python train.py --experts_per_token=4 --d_expert=112 --init_std_router=0.0277 --norm_eps=1e-07 --optimizer="muon_variant" --lr=0.00306
Below are experts of layer 2 (counted from 0) of a mixture-of-experts language model. Rows are named router (the router's row for the expert), down (a neuron's output weights, with its number) and show model dimensions 0-79. Each number is 128 + 24 x the weight over its row's rms, rounded and kept within 0 to 255. Numbers have three digits each.
Before each expert's rows: a language model's description of what the expert responds to. This comes from a sample of Wikipedia text that the model never trained on.

# expert 17
It responds to: Name fragments and digits inside tables, species authorities and coordinate lists, such as Lis-ch-ke, Less-er, 50, 66, er.
router:110128135110102149095123106132117125131140093161159100111176148123089134113178081124127127125087158152175131096119135097105153118092131121117120118120151115138151147081157113095134123126126147098162164114151151097154124127141109101114134148
down0:132100127144184084103125121111102115143175138096142145141127096124150164132126132159162102098135119140176125138127147127125091134070172128176101105102113161102111119165126093124185165101053104098126075099095092138124154125135146151125106105
down1:136139142102149117071118139115134128101143155155102097087137119147122166124106153119132148092106137130148113115136140124122175133146129134152103112129089132149156122124147128145130133149119154104156127154129105141124103153098194093145135114
down2:104123134134110106142143108110076130160133097152135101128127111096109160124136134095116169146160192104145175079162091084096097103166092152158092147137157142140151132149109121068154123114100117147142115158094140096107090105154169169109113130
down3:105174156084135113122090095124104109131166141125130133162157168090130125151143153152162122105088175170125181164111139107128145149091123147120139159138143143108133155113127083140130144145116095131108126143150135145109108157131142115145148114
down4:133108087126149151107120119144134130163118111145126111158105130153130113181136151100150124201060107129122090155127136109113130128127105107126090113096108104153141184100129130141148119114111131136159133157130141132123141129129124118097195149
down5:177150119118163123127100112167164137120144079125139125098116126153119164147148095128154121166131093180132127099079146127115109162128148101124142134133110178147092121127077127104111122128132090081133156117093140120129139120151094110098142169
down6:161155109079093098109130126122146140137111149162107151109109089160156154131118081102123138120076123099109124103132161146156121112111108156153119123128135113144182146118126107135174151183093138115143142205127125148154142115141117102132111151
down7:104138125160089132169164126097134079166107121136117132148149128113118133136174153119106135142149126113120156123134083165156157117121152143091130078134128125115105151115167103110141120139119175109152145140166086108078170148086128158090138085
down8:099133137119141117139110102101155174109125106105146121100181124137137122128136116153132143143179181140111157150097168084132152152104094132135127148148163128125147121140111137108138148140090129136127142138116141123107101156099161086087135131
down9:161093115125138136096154182095128120075149129127121178126178128163104165106135138167096150082130107104146123111162112140139105145126127136123114153129122128123117154145124173126153167118113122088156093130095128109112098099150154123181166142
down10:150184161138106168160116099112133086150116144105130113134150135158094145080128139128089142127116113115138155144132090140149130113092157147139072116125130140128114117093132140130136081050124115159157116127115072104162120095135107140116095107
down11:161151144133164149152178107127145126120121090143131147115139154162141144135137078134139161172138106183100132092099126135126105118117151116093104118156127165150131111098129093142122090151121166082161123087104124133178093101140131134101130141
down12:136081132160092127110109157116105127123090154114093107128133102120144163114181102113114127106135113082070136159124098151129132143127126157127135113074127151118139174126151104115158137088134100139154113151103102184110149177157166133108122130
down13:105110133150095124123099106174137137085098119143141131106124135179123155094119141128131147143120095186142110116174114148156083129123142098097119137115104091141162127167126139127139143132150119128092123144089114111128128108089149142122175165
down14:150116132130129121074098094139138137091165140155125133148134119125114134113128116115137145149132168152163113123180117132115135097137147138135129149111175143139122113156166131185125163099081166165134159131107135096102156129102109107199135119
down15:127100131121108153136082152144103144165117100129135088128166113138087118094135113080147158142120135183148111113115132158156097127152163166120119116127144153139136137108111187133111121095125082108151132125113111153142083144107133153135121136
down16:126107102115107092110112125116155163112123111136139175125122152111135092069109133154104122085120147166150091076109140134165124112097130113104108077140153103136151135138120121045148123119167165124124084143151150140129084153176117122123127093
down17:157127119147144103125120104138125121099133141138157110133164089122117165137114140139141155131153112136126145114100112163141150088134142146139126112134123172135135141159101147140120122142117126094109069128127121130141076144157118105090102112
down18:108164101168130104135096146141112143145148125131129129101115136136159141119145112099150110119124106106139082119108153133124117161106150159139119163083145145091136163121158116128128080120128113125120148145098080137162128154153086164133126131
down19:144110145108141092138131146123202091159150132117147154111156146181145123140103144136118133114156108122103134082159120125148124142133062179124107145150138128161166152129117113086132141121131091129111094141121136157133093108146117183142103136
down20:130089101149121159102141124154105093109092152142107159124139120136164133087095125139171152124123091143041119148106129108104138115176145109136109137136145144149129175111148111103138153150155125087076161148132086121161094150177129123201126117
down21:142162089091095097120078134131138142116099126126114137125167113130132122178152148128144092150171145128155141141102171144088152144142158116122109118120118092145109094101106133138104094158127117140113149117082112108086127176107117166094131119
down22:118136135177106123127136145095122122165154104129165159142095126149120114160120128101146156126125087156120137105120160155113152117127129138105137088141154181076104149149156080141118122157144138113097093109137088061119113115109103131128090127
down23:157135083158144108080165143151145115146116135134132129113087158089135098136151135117138090088184116123117154104114093144096114077121098125091152104170115163136109130156167105141131139104136135156149135142105130135125167143097157145078128111
down24:127119105097108136104132169127133128108119131124143121155132158170152111149169161147100149077150095157166155135113129073169138143142161153104122095129122157105076165122111092134127087126104086141137142138118145168170170120127120107118138108
down25:097101146154097100117149095116141167135156091093103140112103129145132193121149135107121159118158164124135122140106134143087124149109095131113128116142125124129104156091149111157079136137090104096160097115095125112124113089099099121111127144
down26:113104155175101109143104158112120113097134151137110180120130146142129100161101138135150148135108103130089152135109130133116131081121127130128100088091159116083114118108133132112121116138143130133116129105112078138147160151160110145153163152
down27:141112121132137154129160150121137108130117125157125111151136182122081108143129091129116173127133113141127146169131132080149168145147118138119123110208113126116111131133156158123113183134130121151155151116144104082134060102169104089116138097
down28:123135156135089122106157173078134129120086111137166057144166143140126108126160098131142122083098152137114145133182110165143147129126151110147090088123153122146132111118159149127124113140133128136178150083115121116111116144165128113121062126
down29:154122188102147133152132099103129130080110114142128150142143136123143090094140160144154137111115121154143178159080136133131137130095139092129149132131146109095128171145146154136136131119148145127127075150179109124139112170140175096136106180
down30:140128144122078089097147156148096127165103098114120139122111161135086110106144155142116113181139149109173152143148114126115159153120146096142092115101089116159124104127136132075143126090121142110082137088094158122168122141118114154121124101
down31:136166145142141171100146149141167101120127136143092143111159136175126096156148145167166177164120111146132109133120086104136102118066092155105128151126122100117149060133124149093106154151112129137133115148120147151150126094172114116118135114
down32:067116144126114104117140093137058154148131166125121088104071152126113095138130094155121172122127160144125147116171106104096079146147103132132114108156112151142140140123090120127134140111132116095156097123120103133101127133130132097140095156
down33:114141161145136117128122145110140170141114134167138131119139139136109090126092110150135161126107108128146147118140170100153136123124157126130131126120118182115087119133129146129183155086146153084145124106124094113150069126115121132118132104
down34:143109118134106163157134094128137102107129125181167146069097119100125162140151142127158106112154150165095106085152106159137143129141122147135109103143139119132117140132137163126127129137130147110115147154179130064126111116103127089107185094
down35:149148131164105135142103107107127165131149099176148093108117136132156133139152158126135151145122114122141081122138115115116114144130129149102116131144106143179155144059151112131108102099116160113124122159125080126131141133124120123194123148
down36:153179132134095084157086131099106110125158159147139102149111168153116117139116146154126121135118157149115177073103097157166157157143156178121135138076148175125121135120106122120100137123138088072136129161150148109060136104121096098143111156
down37:120143169158137103099139082189097120122132186135138134135126165106162126138142117077148097137142120169142134085115130142108163172144185167115145190139109110127127126134139142139135121135128124083170134111104150153140100139150081129119106114
down38:138111171109146087124141073100131131141103109159108115136118115112120106152161120069128099118120117189155144124113115162099129149100143143113121142110161097121133122142079103140121105115125121086131088125121109120160110125152056112141181123
down39:155112119097115157155122106176105108081129105158127107113132133130149106137114082111149124164099118141100092165115104156109133153128117126146155154136095152130134092156118109106140144150124162108119186097130140137135158159075139128138124164
down40:149144173157178106128117153127095106129139144128131157134184141142123164108146139131106133140149135121132154110109106094161166142112097139096153127099152104150146120109108133102129123100160096117118133119124148125118117098133140109119172149
down41:110093135168136112093132132139151106145135151123115172147121136143136119163161201153088154150124157126139149113102129103142138133111097147143087110140116163108110119129133093139151136059102109101117116085114140159126120131070122150103104104
down42:079130160146168152157117101164164183124155125171107141157112134111075133175105097125118133122108071153124136157163102075111082121135111093104150102152157133082159131113097107119140124108136140163154144110086145122134143129115064141069172125
down43:116116121149104132107157122068119121113185144136133121176132166157140168133145152096105087128119152111149082135125114119110175108153108128141173151116129141083130117128157143145176139113076098107129106087138168116101146127149121156148149147
down44:122105147157143167149129148115112124143160155153115110078110136134094137126125112170122126130131093129122090085131112137102066157116118129149131070173148129114179140195150154114132110132104162113125141115105140140086128090147075170112091143
down45:153134169196087136148093119095156131101113137114158126124155100112157138121132133111154112120094109132126153136145120149151125120117190117156090158141095138132121153156141100124096137146108168159134128119108120173153082117099137145096149149
down46:095107129132121125121156123100135121113140091073130087137118099118107156106122121078119138129124093100127121134121141114138128140125146073156116078131104151151108130111131133115127174132144104131114104105081169140121181077183094111139142153
down47:122148092154156102183191148147131121117131152145098146144129108140128141108160111137109112181141139140104115160132119150081106166148127106135185133131122089152118143130100093171077161111081149154129120105141171146128132133131171137135151119
down48:116123156175115073121124125095112090158106157121155110097137133083144188116167130163125121121122143132146146148122125112131122138122136165124132119173161154101101167133109116131141129149121105152133107133125125129146153107125118146109155110
down49:136118141135130133112124122139133124099162116109163067124156098093124110139112149140170081095128157134172160116132154162136121122146116137119149119109135114109107124108100100166130089104099149128098152089123139116155149148133109096117104101
down50:102112156104129125140141127100144095141168092135118106097127138126155142136136129118130164105095133168143131148090072109155065107114127130131149137132102149146133195115137111185166133112073143140134097157108158182104140148110207112143105116
down51:118118151114135112083136076114105142124101128110164120149144180093103140076029110136122095124114133118150174136107138068147140141146127145131101129120154136065138136172135157123147134130135137129157142138105124129114170203150118157116166101
down52:155084126109102140157149156159142124133159120114089091102118132135100097122144129108136122126090133126110112114143118116137127153138138123147127092116120106123155125132128148167148140113101093161134160155112113142097138132139141124143097132
down53:126120137131125147126132142197124146072127142170161131101120124145131102126119114183120106073122123133161115086148146109113162096132102145097131092115087175154117137119124097130138141135089135162156108148149133111102165129107118116122162148
down54:170120087137146104126158123135139181134116099119127098117134123137140157128110142163126136078105127141120130124152079147102136100163129100094112121105135127167093134103144134136176105154129132161088136158148114142085159140111140112157136129
down55:111087141124099122137167109149139132142142174125098101139092102160131137172172144134114091109133114135136136139102139149129163146128106133134114111106089143142156172107156090142154135110156132130104123113198116118124136101141141126165135146
down56:106092126111100149149128110134126086131151144098137105064114094165097134121143134117157107070136127133080101117128142126131113156159148158113141120151132087155194136157105098151152101144082141106144136144144143137146139097112109138105113112
down57:123131131138096099165065181145138163139108155124125131112116177127142131143118082099166088123148119094128136166150107107147139113116079121122135116094107126139118154124105110154170143146101164102116108112119124137150132171141152163111127096
down58:152138120125124126138151174137115135143113095132150161115135119129136118107098068092098116129128101125127147147137109138126125125121124145131125158155129130137105126148082063117156099163131124100152129110120172095128150112115134099133115124
down59:187126099105087141145124136136132097147156092145134101117104112140127091143145134169141070124147137088186206142128118093152098139137151139149167162170099127102134145129129106200136104169148122131142141152148153095139132111118136143124126078
down60:131174132104122124116100179113088154170125104107135133163134106132124114118095149151153121120118106119132127124089179129113112109115078149160130138167137118131093157080197146152114119136154127096130092133155109152145119174116139139120131107
down61:154124124095155118157165181112133130136151098126105126144125189165114172108128127158100127096095126112161126142152144096138114142146160090135132165133108126131092117160125121143110128139146150089114137148148127160151105153111123120093130141
down62:141151153153151142126142158137111100119163128181154114163090133115071120121094126177124078149134152094104159142156103110148138175111101156148109125137118167106132125177083109136147084108149113123100177132129147142116102148121064128124156102
down63:082149162145115097155108096127110151142108079162125134108112094127105112106138146146126136123126140162134095170150155111113139089124151139097107094112129139125120151115161140120079135146110074100093196092079145164110118127118102134170146111
down64:132100104118093126152131125127141123068104114132101099165135135121099110147095129093162141156133114141099168135123167119168119148117154111151144131137107091141109110138098161132108092121148134152089141128127111129124123116109095137104084141
down65:138092168089150114140127157148095133132104142155132108139107098120100148157092104095105110133154140129126130111112124125119123110136082140087150115123156112158157123139157108121169132183161150156125157119141130184143153117140106120121131155
down66:152119195120116145058099126096123118121100119157134122103122141170134168161161162133105099114122155126113104114109048140128124079114123165152129127135171182128134126097114126125145138113121135132105107123139144102161143095137170118137094146
down67:140112127121141144153106090176114119129163152188132132093148151131107167135138171135134123148092120102156148120126115142106146091151130117163152158175099122129087098135130160105179115132158151125129143122149129107113149146151116116109123122
down68:136109126114178100105111139053134143112135124124147116082147099109154099114124122093129150135126127150109139152189124155120150090119165118104105141108133147121111143101090123087149129147086087133092110089114126126129126129095129126139119130
down69:129131124124140147126167115178150160148102089114156153161133120144086105128073111104128080163085096131134128136122133105100118129115098146171114167150141134110084128127112185127087116120132075076119131127158120128132155139126120103099140169
down70:087129150132162108137070148106116168135151127120140113150117157114098157133137131156105116165094134094102137167129143146095122143093113101131096129150114177084151156135163151129154168138076116108132131156160187102138109147144137080163096115
down71:144113143139129143059127137118119132146104146155100136119139159104091140098125111065138153111145126090110132124098104136139113132126174095131123184113135142106179143118100133107096096129103132156102089132152127102150152056169098149173127150
down72:171090114126149122139107127105110114103055144132151129161148134123104125116098126119137171128150112142159108195097088120098117162158125096110175134157127127151140107109128123138131096131121148102161109135161165125132123095116105067082136104
down73:165128130169076128109092142126134112135163125112148089117090098156078104160083174140131110116102163128136081080096169140092103137100181147105127118146158128153148153144135082094119125094139082086112094110068087119112104112173139137139113120
down74:139162111122109153134159157139166130145126151154152125132119112089070110133151117126110145182155153100148131113167117133145129126139109075127121117104132103099131164108110151141131121162154125148133116122155080129132133111115104130128125128
down75:134129108130060132123156099117148168169120129119112110111158127112120090120143124156149146172121116125136157109081142098107164096095136111092194156169135113201154121128128121112131126177147121098146131127115089137124065181161086163194115124
down76:117147097115132138127153120176155163141135106113161147126133104094082148177123164173131132119119150122103135115127084119117156101112123138143132129115124079128143131141126101139121135100099125128124111112130140127127125145148133144158118136
down77:155119130143148141161129132156155098140132120129156147083118172125141083135160121155111148115134118132101139138138121124102094132135137138122156105132125152134099140136152114096141100154180097132112146116094133104104118145153121117154141125
down78:113138125133146146083173150136138116148127156137142132107180117141149112111084127104129143108124112111124174158114119133122124140127102088148093106161114154130163163110145104161134110124095102156138101103084088129136111102118122147163115169
down79:135122099147114132137135156133124157107170148106124078147110116167114118142114133145119118152127150116101131111131078129175093100129116132151117161118173146153126135131119109113172153100161125098099117128130112146079117166148139082151126137
down80:168147161134103121138109115115168116104115098131140148117135124055138109140160149171091173130167139121121132138113112121139131120095103154107100105168058160119094116109128109108178138144164116064084070128095122178144121118147140127100138145
down81:093105116088107159196165098102113102183154169095157098109110113108141124115106135163168140143099156118100095106104134140122146123111145133128127113160124129104115122144085122087127122138110116092095103117120158101172110108098195095128086138
down82:115095119120117105140128117110084138139166149120153143118137153120084114146098161131156118135132160126162149111126134109155163142136137121142143113131094105141150115101114129104120168146150132117103138140078148093112105117119122150146110044
down83:118083144107147118128118107156131104098158140115141146136112125122145169077148097121107151134118129192174176129092159141132101103139108137130128105136111149121114142107119143165086106133110113138085189141146142118184128138070160169182102109
down84:071152136111109140149127149152124152146151150111128141164086155109150153095092129145148084137131113131133095116177133166125085142146179087107150141129153141176144140120100150168152114107194114176136099129125149138087129060101098136120139108
down85:094108125164153153136137133118165123088146099144096074149142119132151129108109119183121133140074122128085153118159100146149107150173147082128137110138126147142132147095127121074130112137139147157083110116142156138122150140113104110133114174
down86:110095118169152132147179171134107149163176106154146132157115145145129137133171142151153109134131117124153087149122116131118125160075132114074118128109107104131104124141142142156068104110103086149121116126099103092150114119146124146084162160
down87:125116116152115100159166110099147106101144162134153123158088117087111093108132085136122151121112135182149132115114122115165082120139118118140134123104134073141154149097107136133171106119075159145125105192115085127129101125142203124099133095
down88:151128104125183109162151139135150146090170147110155124133204145157159136062144139080100160143133163160148111144114108135094144118133172113158121150147143119116118141152132131178114148069103123156104130132145133130136112159175103120118122145
down89:151150107105157117174147123086140110147129129129139096132099151147134130131154130136126117096121101098146128136107150142101136126156167144132156109022130097169126186127139096136136089146113122130130082160126087099153141170112078139159109155
down90:070088084110160108113115109129173140091148115153088114137103130164097198181148133149134145173094143148118096145174131150169152142138192102129133140124076148129126140098168124109126115130153122183162099147108111152115142132146146148103097173
down91:157152134130130142065136156133136135095087118104106147081147113124086155162153126090116151111124112152108149124095173168113105137134117099143185155146096107163142152152092131155109135102115147168125143162155110080107131138159167121135133160
down92:102073110106114175119121147119155137124154171149129067117131080112120148133179118159146204148173138139147173129124145121153151147122129115108138151143134112116134117148103110134132148127127184168180135137137115135107161130088127100090133134
down93:101131126092118134100097091190096087133142094108113080116075140130168122103149126173151086157079136129156095126150121130165098093106112147119117121182167130102161118118118150164163135146103125132129100158085125130142163159117098092132106153
down94:097093117113119118098125119125157148166095118127116131121149130148148126137129147120102123128133102149140130123106191128096156137119131115108103144146189115142119119147097169147104169083168161124152116117132122139163169145100121134129119103
down95:135134156150131117151144106101172151145146088135154105113134168124116162152118147170134149075101114134157106106152134107104102142111128107150150119128134118096129162122093117121127132131133124160112212117188173144096144096093152107153119111
down96:166099119145110178083115145163180125110134111120125162133146128138127154147149101123147119150061143094123129143134119125133103101107156119128161133113149125130116120160114135083135122118152116130126127158133139135138114120120164153141100122
down97:166156115158145131127114103092114119130091147144113121154089111101135063121139120169146121155166096139087058157104119106116109156148147128141099159138119135126156160140121126173123125121102174108137117077122151086110154099105131146113137142
down98:067119200090143098146132130158118130168160124107127155151121143140128115148129165128122174124131157109118107157160142123139136125134143151115089139092162131120119117151143107133140121149113137114123136146094106140131087112100163141168156163
down99:075063128149119144135132118112134133137122052138164100140092103126122147138134146122116191118107125111138157112121139088105132144107108121097144086125112154156112088105099125145132110091123160152115125098148111130114193109128091147166074116
down100:094150109107114097104143146104077141105100129154135133090083120102112137129128082148084130104088102112126151130135131110141081134152106135108117194173094127112130126124139162124093109119118097128151109080129144112151095158164149154181141118
down101:115137104127087113159152143133110142151118125127123152104081117145131135165102087139177148104131121131164115173114116161182140109176144109125130141132095122138141143095137126158121105079148092141103117157136094155159134123139132120115080128
down102:094130102150132079119125111135156086121171145122126154109144100128154109118097141125139079129127082139144161093125117159097068098120133134113104156106121146139131086133149128120080071089123105155127117220116168164121124128089110090123131091
down103:138104120114134099094113064098119115109110093116065169094150156105111129112139137143159125098120091110155129156136111142134110155130119194131142105122102077139137132112120104116106132142165171157089119107163136133143134104124129149160057114
down104:134158110189109124108131105112148160129120100129133104106106106122131132158131086117139110113112105135123182120142150164159149114140129117118174158101135123132142102088137066120148127138143151146146123110136131128108109126118110163135148143
down105:126135103085178144123129202140125165106153109159152117170122171125091109105135113130157159130126138142150111143142117155084087141123127107139138142145143103116108091129113152077124116120138085098109093143137104154130133129139151121123158128
down106:105125115138116124149145121155115133163098145153123125116112116103112134144077141134122083100091107164107157152076106126119113162146122137117099154136137146084086147160160171143140098101102128108178081132100119127102157093090146159148172166
down107:110119100124150104145113106135072127142122108141144130145098124127117154124129128162104155114118098164101117106109116131127165131105109121135100128157127074136130111089083130141095153176126116109083158157111146153106125122137138133118143118
down108:107125140142101079151125106124103113092126147101142144159081113130107131145105146105095127123139126084152107184116099138139155129106112125101107160133061141120131147105153148119092169157131145143139137149137124115107141110125145096119158192
down109:105125122129107130174157156079084079138134156135121143163132136080090153165149118124161096109095110101131102104128141178141157139100102150134113185156115128130100125156150143118133143130136092108089103127169113140115125083166086148115103166
down110:120160109116182144115086133152104170113110154136126120147083132145104121191132158149140105087117139102134172125118129093095113140124139122131130145158120134134064127170110132145143147125154145125115144115148190152110125137155142095105124125
down111:123150150094183125125159105080108133178156138091178127165115112070119134097145092165156137129137072114126152146127113152140145113117140108151115140115111121100122105173141112136107130135092123131141126121086200126155092164112143152142118135